config.yaml
balance_bias: false
init_std_router: 0.00756
norm_eps: 1e-05
batch_tokens: [32768, 65536]
Below are experts of layer 8 (counted from 0) of a mixture-of-experts language model. Rows are named router (the router's row for the expert) and show model dimensions 0-255. Each number is 500 + 40 x the weight over its row's rms, rounded and kept within 0 to 999. Numbers have three digits each.
After each expert's rows: "mostly gets" lists some tokens that are sent to it at least half of the time. This comes from a sample of Wikipedia text that the model never trained on.

# expert 31
router:564491566510441507470464507457479470540484476568486416450423488521560491557496476468517497503498548432470449541462537508491539452520534524507505573485470494593481473432442495517540502511430488532551447518517469547529422523505519548494484417506538479476483511455469495571496540528495484464489456448486516469474467477502531477452448428519441491434516532522485484462497507510480494548488524486564541543491539494459515509458485452448570490482521473501502509436448536477502560588550560521475503550566503420514451475456486461545578515545518498514490413570539453488492437426495392477489486523579456477492546533542504481502499455586513481506455559523523490445525565480440426456553516529511506541430453482495420482522494558513563420532512471547502485430545484462529461462525569
mostly gets: "″", "Personal", " Coordinates", " Location", " Genus", "Scientific"

# expert 30
router:511486583506453495498532463498518549488430465481498497570561424477447532438482474509535503510496527460477535553516507468524542452494521502467523511474584498488539538540587556459496561567493504532449571468550478526458422486474453467439411570483521455456506511466518515522486439473496592516518444478526492503535474446503505518466523483505530458464487510419503456505541519490476486515501558499520536459538469523539592538564532526469502490504500488541584456454473431464465548446516461456522424513502454426476559503504516461584481518564527505420447496515538470487514568560437551419559488534527552528508497528528466568485416488467515533493512479477528494543476472566538525502554586541467519558498556458516511440482473531544399495579525469425483520474543459537453475485481522
mostly gets: ",", "),", ")},", ".,", "\",", " ,"

# expert 17
router:449549471519536502441507557517531564454574476530516451506472467416486488537429430442463545495542521521553540546546521509503519542459534478503461456556539486426484442496564418487538555491554526467449484425439525493509530496547441442500511472476510518444444517484479445457470522476547479469469478553502461523569469444432485530543478565468565427516577517513504459439449491557534530530529507481488543503487501539522512518583553462526519530491461513462555511520470503521521437560580482512515529505493462568498484493528485564490437482526497475492473578431498551443542513504460489518503442485499546520568545478522511470523433435565495535396509519547504470495502467435539577520476510550465520486502521545569491491508477518545510473408489503425558472540544463472416481526500423
mostly gets: " \"", " ==", " “", " inter", "—", " sub"

# expert 18
router:483475500481504519443485506552588485509494592467555527523451559573520520522513470501503483549513468471467453406479490472483517476472527474530494476447471486503477429538519482518565498497500527450395543547527506508450551484471447463460447534573547475601476505499561505523474494501455518424512479516520512518454588472515483483508546436512559475543519529492539494463439527481518474511565472498461551432447559473532501446518478548482515527494510532487584417434420427516561491482494534537527465544462455482526530409458495523500489485521534531556425512514546506539478463528533600470496527559451556479510483541545466453501417543457410452494463572494471460424532482510539458520534460556566473505558439458472488524491464493523458464498474502516544442541466530568498548505528568
mostly gets: " his", " His", " A", " a", "He", " an"

# expert 15
router:573493535546504565528456552470496489481519465509517491524417499503474523538541461418504527468572498486445583486490450558485540544453526519519450522525511522498466547466461456496473501553398484544513465485525447486521477534473502581466569486434548470449444452439559478513557551493487471494521520495479529469471455479544539542393515510580555551465543473497474453529503572479481507591476504494487506438451514494516531467499513450500554490474421531541496436469518469515511466571485485438488574515527500556523502449532424527450506400502568509473497500486501492461521534480520455431444416504492525452474542487506494481475515459464461542550540472545465462445523549558509462462493530450566523455525516459457516431552487434560519530567484443482488506485447473547413444458476570
mostly gets: " games", " players", " countries", " years", " people", " events"

# expert 27
router:512498497523519451536513534515531486556493502452525445566528443472491436576548523522511509548441572547424456508514460533530506521546465555485454500516494514515505582413573549495473483565481517509497455461415489529514456546456519549500584453484553463522581558432542549499501520478488521542495549515609568506482525441502505485515504448518525552482461477441501520515554559497562532559554482469433488434429521535540523489443511521502530523516457508478507497543461501492492471513482529467465454536566548472548538531550436490545581494511511476537456485506566449477433529485551554503491495545525509505449449436465410500447459547429459448546460543509558425500502459546511468476573498561485553551470453440486533519515501565468472534566439485458516471474509516481464477470467546
mostly gets: " politician", " footballer", " =", "Biography", "disambiguation", " football"

# expert 0
router:448572538425449520558429493503571482580478556464472486532556487463532497491567542497433525490492566530478452563474542488459440559479491474545523500484565432523482491471528569563497570485567552477532470475458489484470505472559546494579586501524407540457490497520475480520461536482435529570472512547540459470529453534502553448448565508517452479478468530459516569465530510476518516534439421475519517558506446563489519535480528546478507528523550517520447528430574501479502454535535504535530512463485553473453550474468505453434507464481514490546571563473399592476539455502490541523515551550534551417544511431495500515551451490557486534475465465533525503535508541474497512524513465520498536421452480505513535520478524499444549477548486532487488546449493487469543477449490427
mostly gets: "\n", "==", "==="

# expert 3
router:502415484497446508510472499474425467532526466543425443494528443515547468492538511490503526453459549452489445469529489487501525483448436484537457526503494506553522475442493547479509467583434500556450504472543483529562511556481544548506464450428534514567498520531508470590444470479419545457483533482561439472416545530520524513549431472540438488463508575453502444470483514512507539534543512468508482544477483466452522515435448423533546568559484472545514532467463569506474505526501561567432475505571544463535476583513492411494578497508541503567509467477557417472524559535467454466459579503566444486453537494517497467480477450519525418511482528436510495513515464441507452530497484480436519579483466497473486544480446476514534500586522496521526462469564504500546501488462504
mostly gets: " Coordinates", " Phylum", " Clade", "DST", " Born", " Height"

# expert 25
router:476505497518502462507511501492466567507480520483472510465451559499509498485478484492490469453513503548519521431518466488449472500563476484544524535456511520504532558494543443558546534464563498552554484534515454475509531465455512488518451552537465537473551542540527536527539533492448532507429563544458443539497425543445467525486505486422454503542455486495527431502552517499480489484473498475460421519589515511454510486505541550446416568534488521567513572483573540540459576476473439441529502430418586529534520564552484462469500548362451561499509505547521527513570492480543447540467489504526462469528420430459541506477558511558526482490483486445486474521498489526554517440368481476454474504500521534541530536483529457510601463428525494517508483530459528526568484443476486
mostly gets: " During", " during", "After", " after", "During", " After"

# expert 21
router:511458499502525505565437442568514528551522524561470539534514500490485542456494491451530505488555529492526500514455542529477539454508551541482572486489446522593471567468467479524505512455477500517570467526491531530436512515482541578503450502533495523434465527455451471507562551492560454456549535414432543507494454486540481490542482469501573563541494458499459559572503526535495434481465486495532510473495514490560528398496453558529497485440479544513481461525573476494531539475506472432501563513535514459569588477471476427490445488479533453462556475554527489433476456471503462513586481510437456495469472486476562538472516465577496520492480474555499468397537581532524419419550499488540601490467450462495506454481522440486481554472475543561511532520440512518514447548521473
mostly gets: " According", " described", " published", " worked", " according", " Act"

# expert 19
router:441480449485553418466530428513447506510525504472553539477524431547522532534567471562523521468513485494472432536519577470576501422520519465496546455496446460580525482608490522443510482586509501496455521533505509443522479538528454497478496496447549523568529531429493528477440500549477473449586470466499456526503449556501453530465494479494500571477505499498446565510490474407564588520559508467531530465492476458454561401532571494444480448494513492500539473548512568530577488501475549528557530485498506475487552447440510536527521539519539478523472567452476462539444533484543554433525566428512509516471482540434565581512533547453475543566483513471510475441522479510525470524536462475485446533529542506446460470523476485497506501520457533485526453495533547493518488510530420
mostly gets: " 1", " 2", " 3", " ESPN", " 01", " TKO"

# expert 1
router:536461493522510504493479506523534401474508483529466484477555484518442552485495466485512532472533535437524464571547546448490477460450475438548561450449546450580471504479420521448481581474511536510429545484439485549537410547522424474493526535495491543488430433473501446543546516505524455507493486475535554437498502473566479469565445423536471463523521554545504517501434450487501474479524530479525499444524430535529478464518552387520551472445505507450510543512470510499554482428465521531484506487541549446514472412464521542512480566528476478470532519486488457536435508474466502519477501490518552446522531587547522488540484486489479544496492511519460446562512521467467552553447451585482432505506555548522466485517570578417553588560538552513468503494521498517461520542458533
mostly gets: "″", "′", " mm", " sq", " ±", "_{"

# expert 5
router:489537494472517481492505538465478468505452492564546434585426498514524419545515563517498527579479509478550515481525462558492515520429473531434521500489485426417503541504504526477416456496453482430511574524461516461442512490486541569548426590484559474487515536489474530467489549526526449542446556488436524521521551502540465544505546459517544509470521463533499479585511529530511500504500482470449518501472515451440555449431492525445417448540482445502550527470443484488427435551496489526496478500492536501465539527488450530481550457508430480503465460513530542496568562560568526524492539439490455472460501543493503493442483530449493511506542455540476555555467476498555509588517496437595511491464443520506580553563512511437569484506478563442415479541476474524505534541510474
mostly gets: " Carolina", " Texas", " California", " Football", " Chicago", " Philadelphia"

# expert 4
router:482474501513536499405498503549522574469496554452508501553511539572489533489435563453513500513480487606449519447534493475554504505475574528457575466537486470388491411559546519532474474428432449482553445492512480593517511478485475465480523434411553482471460492467543485529496443449535486533492541490449472518474466509496513510525478550446523481549523446485526517567538479511513481461476484581540438479461498524510550568535554440521492503496535549477476514582511433544478453466478495517526456520452498537504511462521580543583451538516502513521546484478476487421436496478483531452487485588536447419513509535546442503552525440441533505456520515543518506532476478497509554476471563474446461575474544504489469506517484464534481504409513517501487499557512531482488528536610461
mostly gets: " sp", " d", " bl", " sl", "qu", " sh"

# expert 8
router:500569468511515532459512471462553473552481462493521492465522458510498497515514564457474546533535492436515467476504503525474577519473528433460483426543498540502493612535466478470501502511504550522475480435456494595430532544489541475455514533474522422441469409511517442491490555521496590515555561532493492514498517441455457526439485474527474513525494511555509567583490539587431449420552480551539574515421518510520472460552551546530527506552498503468468434522510442459540527443549499547541460499493446537455451462580501520513498528573480444442436475526548489424496546573445536562486532479461560568476501549514526512555503515593475520505524495544487500541471521533527506580494546520525454450451523544543538466513530477525486481548548479561491490545523495462473516546515528
mostly gets: ").", "\".", ".\"", ".", "'.", ".)"

# expert 9
router:465533446475507432489489555480502502479421590497495481438577517514429527475607515567488493545485500569504471483532550496512436499521465452461468465495449485515496457480503544509471568544590462507541412452446479484546475498445510461466528538458515455460510555495456530456513512534535509474531508549525522521555513569482516487457514419527514540476454452417412461489464499526445453491451537539519430458531482486471478546556475497516505427519500495473533580451506491464578509436445492447576499494510487443509437460517547538536513435523506476452462433458559438448471562519500560509511493518562473515501483447510475491485465510494536508598550509499479481492568559512550463565553456539521404483531483497495429474494458532477443513529526526506553502440462494465530427536550495
mostly gets: "|---|---|---|", "|---|---|---|---|---|", ")​", "|---|---|---|---|", "|---|---|---|---|---|---|---|---|", "|---|---|---|---|---|---|---|"

# expert 23
router:423513487516566514425512554470481524528538549450450558505496551469488462559494455487524453487467437468495452513484541478469491434486527532588502576589487528527424525485456456467463464462504471535503500600497543534562430514512563505447500538496415482498451537538512537478454548518442451483450466472478512529538515502536460469467461530482500535465493478416534494465482534441494504463516480449422450522468505551510538555498473557540520446490453505485538512450499502540541436500449415520503577535472572482472564467514516546510490517508519505562477563467479475584564447582525503496489461529451486538481530525455580527416474477485559548438528423488451500440524480576465464510475496480537532471499488485424476517518499467572542507455482549541511507565472453547486526529422456
mostly gets: " most", " two", " several", " some", " many", " four"

# expert 10
router:475514526441465546512529513566459547503492488568567491516436473492503488522483473458527486471558518546492530454515456527426487510562509497456504493534523588575484587519483508504512429448548518500538527472498464506535506571552495571492558520560507479494491493519455564481540547575578489483399525519496497552501509477484534512419494576512552532452490395493479436553518525509412509510531514569501533485465445440499479530508489468462453478557446551502489471516494435497542497511500426448486462550533467468495547491515473540490475575543527464477474432478564575481504463495452461570501471567438542565534497488520501481484436504539478404493521519463431479481438512516536454481503426416512476439462510447526553462499553525537403463454500489513493572481509519498553445458466518
mostly gets: " daughter", " son", " father", " wife", " Sir", " brother"

# expert 13
router:437582480461534492490492503462453489525554463484506552426446555522556475542571512560526524562489462460483454522499550467535532442480523483456516540537543485510437494571439491448436454547436482524469527545530523567478450529554540456448444444492442486458513537536523442427466440564452444546547520478512457502549536545509461464477480488500595515453509529493448510459565423523557484462503503416494546513534462448449549507556491520503490525491486431438486454481526524549509403519452478534546482494496601476491509459460505570569566566518561485475496572442492459498470484517526530503487443515525466569500533519415514506529545420506489494482483496454475503451508496571507571478486461490473445521466546568477502512477527423508475530495483485498508454573501487458512523507484440
mostly gets: " 23", " 24", " 31", " 28", " 26", " 29"

# expert 14
router:472466438537507483445504430476476480523480441546550468524431504543550510605544534493456490542473416497528528486525508494452569533550561460495515445527436561472490463444509518507450487431510488412512496548523489462492516473522507499497498475510515514555511461551543494414527454460532525451528420448489582522565510509518493485577563568488537504543565496531500473423454462503439510554495461580573515535523440447501432469436453495452470512473523462498588527463448478461521471425548497484567440511484518555515498464469447558433481536526475495451497466463445526516516445476493453544534515492487527543523468528569444411452518521522415469489477504505496533465471501442510513516545511522584505525469490521535558522464461477517466518454547436470538452535400517482491501492515559
mostly gets: " Con", " Tor", "Con", "Mar", " En", " Far"

# expert 6
router:518475520517567548535568538525532466445467505478526495466500534490563535437519472529415522456484486502530527565491557497475530546505542464512530472557492561486485490492523499460473488436490530465551455443565592468518494497491466467483508457514497469524525483539537529464443528504528499509526479506500572506472541525494431543561510598525588546472521503563451485466519463501465416475487469563518501415502556500555437536508551473496481480511539462474425403548492550473439482510545529438451443497555459572567497567457476521495380487526532500461478482583504533519496552450523544512489483523464565544540453544474439483456559536469487401474508477485482481515464489517441494577531502512505513522552459453470578550433498493502571503505472449495527551589513440467547546515533497
mostly gets: "ä", " der", "é", "è", "ă", "æ"

# expert 16
router:560560497529497553459419496520530521459484481499523490534515534536492542466421538542572464499581526523504500413502547437504506511539559478530552429447502549467476431512491502528433433468603541481531471481499514491509525441427420491475507416516524481457450556462515551433534455474514505564523523506496578520471501528489541507551478521473533576560605522514516487531547469596597475466488452502503490473525509550500554420555490487574486488518463557521491544551540464573535459475495494538477451527511503492529488472410539502552481493511493458573477519462488501508460474515454527580528546505526491450502484428563467509534539529434522462508557548510437452558474551550577518523477503537507476571495500556448472466482473447548549520460476547509490524532469512542487507509523522
mostly gets: " J", "ł", " Ts", " Ho", " Kl", " Kol"

# expert 7
router:479427560472551469433492451454455545504421446515514470521472521450429525528549453521510537534557541500496452550547485570549507517520478480479498476519542491463569528547526527477486453486424529538462544463532476532459440389471490521486563492526499445500479480437436435494506565432526483499509453462500567514527475439528564550442515518539459487578507523475469477497494491562489528455486535459419567462518542480476538491479510475505517439488424445577506552499478451451446489513494499481461516505488555412388488519562499553464576539514457462447462472506552515523538536514515485544493431473506514545482471491502545524544470484553529501541461509464474430543555512526467551499503544550539536514458471469463526430546432553554428552524502461440539492457520430535496477543542528
mostly gets: " States", " South", " North", " coast", " province", "Billboard"

# expert 28
router:500538454551466480514449520540436515500455504498494519472510481499486444492486466490519476445488467465456543428528496456484462467455444543588497551418483524538541543496502543512530572549495486524442560517568470531509469539497477509518453535471504520484508544502515507522480546496435512520450518515453536544521428487461449474540520446466460542575437540487549489484450522433489456468524497506450390532580540528516479464509459553489519544490506591601540573468463571448544572435442519464488542422455565567517522520496440495501503505451510566495545555558507471507568470485557555519481554448534414453414482497460549500474497459502552542536565445414512499521484481545513455486448514499530475498540538526525479521468524425520530560499468511514488539526433523498591525485464488
mostly gets: " won", "After", " scored", " earned", " until", " During"

# expert 22
router:477546482541445539467441522519451430449495488439459523459550473488410485521565511471550550479519537437438466501550559474531483491478451482448409511420446513457569460498502548492502564546563495461480494562526551456490542536446574496473424498470483481510556531470460445479508464529467554517549530441490488516506542488552533456503476492526532505535491531482558509482431570464489477540463517518569502477500472463490455569536433512483537468525503582594476428496451529483464556533465544461497478459546451439444433495478502470507564443566534494539504482499431521484449433568504499502481458497497453512504552530543482546521555494503510519588497472507557543538519534469461492491568465452521548434490452482448547453443546487539486582510537487473459531475525472472506579476557448
mostly gets: "|---|---|---|", "|---|---|", "====", "|---|---|---|---|", " Pld", " Opponent"

# expert 20
router:484466547586500531438510504495532537531473570501546460519498522535480488524526486445565509488437438561541490503444427542489517540482514511512469496553504501527420520476556444578564502466462473518505472487428538511521509445493552501504489514531419558574561510544524503492438505497431476428491464512482484584483533503474441466443489512459527468442508420478490514417437541518504522490461508530561485524450479523519440488440513470477501464493476439424534499467522477557524496501440499478526544547447495546523544453520486469495428522485521468558487526470443424474456497484534515448556484486543545565481447480429528458454472536508542463394568493545513555462498443496414435518517441447445552492469477501472495492475475498578485424508453505552549501555506532500458455552405452
mostly gets: " most", " largest", " full", " Best", " more", " special"

# expert 29
router:474513511519485453430469560449519482427533474580550456522506444461484520531436483428432506507516534472538485512487464465545548471415558478476494464518509511498524486492535513517522556532489515559501551418451547418527540492539539421442532462435478544502438534498487448496479456483513479513507477453487405548550484511437492487557479524518486431474477498497502471444508543482565584510543454443525515560532505456436496528551488499532530536450504525497563483561468548509472466543551550568536544464485504520476500582565505528487518480545499501556450531541531520438528558499448441494483504454510456517529547524546472488566431411546460541449478503483550546488574451432453579465542511558453514465489490541539459501471558506558445501445474558462532445473573514499452517512489438
mostly gets: "Scientific", " Animalia", " •", "–", "-", "|"

# expert 11
router:483447412477440444461585424582506475513601510508434516504427481498531486560465472526437488499467419523475522478521439545564462502512543488525493524527442461437468566511532440515517564459506422472485508508423429512497525444529464489473546450476376489469550431546503519452579501573526502504461434460517488455498478453492457468546465553436528516457468515492420563471456466474478496533476456544549495529466510479524532446513472468487496501474474533514519541522517465464460466496513466524443521474436409536542484483523482466511414514521506535466547444502498449508482511484527487494522464489501437518480462494531536452462490523464448425419463495534527469489499532438507490514502484481550490456592476532533484504497403543473502444435482518552504478548586473450527479447516504
mostly gets: " close", " hard", " open", "oot", " red", " hot"

# expert 24
router:487514460434568475503491455550471478451518516571466531534520547455506550532428492447510470518463451512462543519551495520528528457485519508487544520542480452459483494474515500409456516442458470510490479524484393566490549555523421543478533542530532429442418397484511470457489450551548466499530501529452438437440476473497462518545437537568516505484488525478506601516512473468473456545431541572496472457467513524537466547498493472490499446398588512482520502549528475496484535505545570493469527518464433546530486505547537478506502566505536506526568426481462492446468479436501416480530493515473492503547536551533487462504461519498444501515517518567513542497453461487470536509475534501442529497453517525457562486545456449415549472534461493558445497521456455508493596514593490
mostly gets: " due", "pl", "act", "ect", "sp", " addition"

# expert 2
router:525420490542498530509559560478489477472454548525523583516466430504451485507433515484548492546499468525504502484420473491545513542480507478436456480528494512551570464542480535497533406486527441496486516452555463493531578533497518501476482512505569475563478510479501473490534497535551448457523532501514513479536576467570548519448517482484479466549529508507451499539460462528470549403551535501525550519448552513473482509549518575568535464463493472422483431532436455536496520443462521519482556551549453506499449536461527523524475498540508467440432538430547480538484525509415535480470483504471528554439517531461496559517560598440488589562510475497479521485437539501498483449513479500509556465553489406466508438483455606462456478512512532493544554441538492509431411509532539
mostly gets: " however", " Assistant", " appointed", " raise", " largely", "2001"

# expert 26
router:503529492552433513522538441570473490501528463474528463536498436528467455521532455448569470488472461429511442469527575447552574446519461488494549482514416513477521475489415486523532452507500459505497535514487514502545511536433507502494490445466538435561558553425455530532526484499474547408529550465499493503485493441545465475521423424518491503515496569545554502501454527441533559505560565508561474558445467470485486495522470468459517497471595592514506451560427566493581530546517548519455483482475465445405526456468516504500529461551561489508506474520563599506439464518510473448437471435526477497521524527516500544468523500466523512562507505512523538488457519445462474439560471474514478549504458518478471476512544445467529519545495487554535487427546508443413537454523491
mostly gets: " ", " Votes", " Apps", " MF", " Result", " Candidate"